Weights of a small mixture-of-experts language model, trained from scratch on English Wikipedia: vocabulary 2048, a softmax router.
Below are experts of layer 8 (counted from 0) of a mixture-of-experts language model. Rows are named router (the router's row for the expert), gate (a neuron's input weights, with its number), up (a neuron's input weights, with its number), down (a neuron's output weights, with its number) and show model dimensions 0-191. Each number is 128 + 32 x the weight over its row's rms, rounded and kept within 0 to 255. Numbers have three digits each.
Before each expert's rows: a language model's description of what the expert responds to; "comes before" lists some tokens at least twice as common just after its tokens as in all text. This comes from a sample of Wikipedia text that the model never trained on. Tokens count by the router's weight.

# expert 37
Description: Line breaks. Line breaks ending table rows, list items and infobox blocks, especially before new section headings; also heading equals signs like ==, ===.
comes before: "|", "-", "\n", "=", "==", "==="
router:103108125154082131168140166115112152038116120104127113133075147177194144118142161091080179155121132102113136134119099120134137114182123082119140080126094113138125153119116119116112117111132206199139144160073119056150120133138184124145098140072179112135173032119215174160128132130195125177130098068114120135174152162208133180108104119135164117149131115100121188074110115188133087164146174112146105152080194180106129067123136180130140152135120149152130102167075115126118134138114095134122139056135105121166189121135170123137150137122120147135132153135163127113130186159161159131
gate7:132132240173119098095078148129093138148132136175121121109091158122125169072058096192103157201170173103124114063165119101145136139149128118192156156175149143151109153100094162124115132064145121169172148174104130178132103115093159063102094106175119138072119155116091086130117120165144144133117127091144130135089087163139136097130097158160125097117158114170091119104165132149188150161189158122124120138125171100105099128150121143157105130149087070126127155127131124178123161121102199148109135161149159156103145134077143107210109122101104158091042130125127138098189150128073187102
up7:104139153118126108101068125101166170131142143158125159106108203119150164095102152111091117184123144129138099086124138096185161102152094121202096138187129100165113105112124156051114057059165100160168110160116147151098131123113127075110076118155085103134139138101108035116100142158162140179155107108180145170120105123083147084093126160111158146178130110144084127110131077134206126130200134151171150136138209130121114111140138126086157120119105124095190173161083163179116131130123153144081156130157154163069108116090122088180102111105106192102079085111120135075138147119117161129
down7:122122115141200148110154154171194179105091146143144137074164155118065152160176135151090121130123072120078085183137130144108167129125146197125123152131123078137098150123135155115118181139105119104146123162099094103167133172110131137123138061154147213129140082105182223148156081045146166102094105133086106058094127166123111084143158165145125143130169132119117162130148183150122134141155081154082132121143142089156144171138114154125107128112208173098168115106182161099146173107141155138154141180098101090145082132142109147186156142141166118145109089096158035142133121127148117144

# expert 27
Description: Country and place names. Country and place names and their final pieces, often after United or New: Netherlands, Pakistan, Canadian, States, York, France.
comes before: ",", " |", ".", "ian", "ia", "'"
router:147122135061139079161210139114147103109085090105095109167119139164123131090109137076123142164171137108099125153141095188092126107160082099113132108123125134131110171145100063072118142154145133151203132147128104085123088125148131100161090075088162075127123102108160150137185174145193121131112111081178089147132117188144132183104088096149148094203145094105159160125153117124114098188096141096150103171105166122100106114079126140139166140153149111140100117167042117190109181086062109137120158111218114110171145112109111108122127088138157168109134098134098117135201197136139103129
gate3:134084096125115166142181125198097155124107126098169123087129114127094163077143127195120175151142085073084175149163149055103176142166124105120125094113072143157087112095115114079135137103149140118151111100135123126158103069117088085079151199102136128142091176103165107121156150107175121162085153174109142133080125158103075115176092151088156091171152123112083165135153050083097166126067158141166079119076115138115119146129165146162140089160129134155114107178090154143112177138078128119123109100105108101138171135108180103114111079129182178096096150106060064097150151136101123084
up3:118090138119104174099111120094166114125176143105117135117070159089180184146151156148092119148170141160137144154146055177129127147123094158134140116114148104118142121121146125125112179114079090102104148173103135172110146176136155149117124072145193113104172107132098130193050188143100133088181073098144141146187149174153095136064197051137144112137089144146156166083106144165116080150119120144090128132099115144095100116137108127083125183120148112147152098104119081113181079121175153148087140143096133107162107140054150139107153211129108077124148131138147154185128069108198121066
down3:121129066088186151126114122157104115152162126166093148163142094167102105183061104169093211090109093125127139137106092154129105168170146122090090146095102189167126090147104109137185129106178140098156086089144155130197185118135152065114149076075078092100117124045147131184128110115123149116075068102209130129130109134108178101073121186185099067124130148110130099038113100172148184146116093111172128126109155134119085126095155169115137122124154122121138141108135106142043119136119166142137127193121096128131141134122154095128096107111099150143151121182160119140136124120095121126

# expert 31
Description: Table markup and infobox fields. Table separator rows, pipes and line breaks in wiki tables, and infobox field labels like Location, Born, Country, Total, Density.
comes before: ":", "\n", "-", "---|---|---|---|", "N", "″"
router:088057112162145123127150130089159166120109118106072110119092147144136107101157141102104216144150139093098087137151021154136185107113093125101121101113101123157124151138134100099094087129124176164179123132088179136186132103186095128148120112091183119186129090104104162080112134163153129194143079090154128141193107145132131151119134085149205092190125106106128170069142108166131121135145187148136115164051149146173108119091116157110105147144125105159091126181100120168089112122123101145176148111165172156124165094117132110113146093148052139112152177125141108127192152159185087155
gate0:161046098182127118134188179155104114127128123128149134112103148105103135118149150103092187114084146182144120109121017121104187133148132130123105176124142136176078209091138186148164127071094142129172134105099134141164176122154150158055120087148124118176160143099122152099101128173163115208137116125090072133104128148118107155122098143145169143142114129127112101131114085114183115117164169146122162149146102144183112188105181170072193148116155140118080163116136134110090182167090137132138098144149180107078126116180087107140124117160073099093136121113143119076100094164178103163
up0:146032106159097089116154156158128101114147139113143157132112168114116097101152113105076188137084148175126134144120099121121157096158139133129107140152138097137099160108144206139154103103049130120168104163131153125158172096153130153070099102150100086170141157106129138083125094147194121186129136182082083148079124135139084151131098153130129161129149072099039103154140103119184110116108149183067121100124117236129140180130128154074126136141173151097096196088138150117089146170143149130160112165132175104132135133131141102160137126153061143052085128165134113060134101140179118121
down0:164116147114133149219161123132115195096130111144179088107156083102140150167112085151085079136089035109116119107175086147118141100137179113151134128152170171137128137098138147043178137099113079143142129096103075134077079156116157036098134150179117141136116115123103105111119145146140191104139169110122113110136130149075139139138152116127102165120166102091106091163129055130108136143172080122115131131121149098137118122127228096113132103101109151089181115144183196143063094149160064076106134161147185149100111134126143201143092117147126099153124090101111126100090088121135115144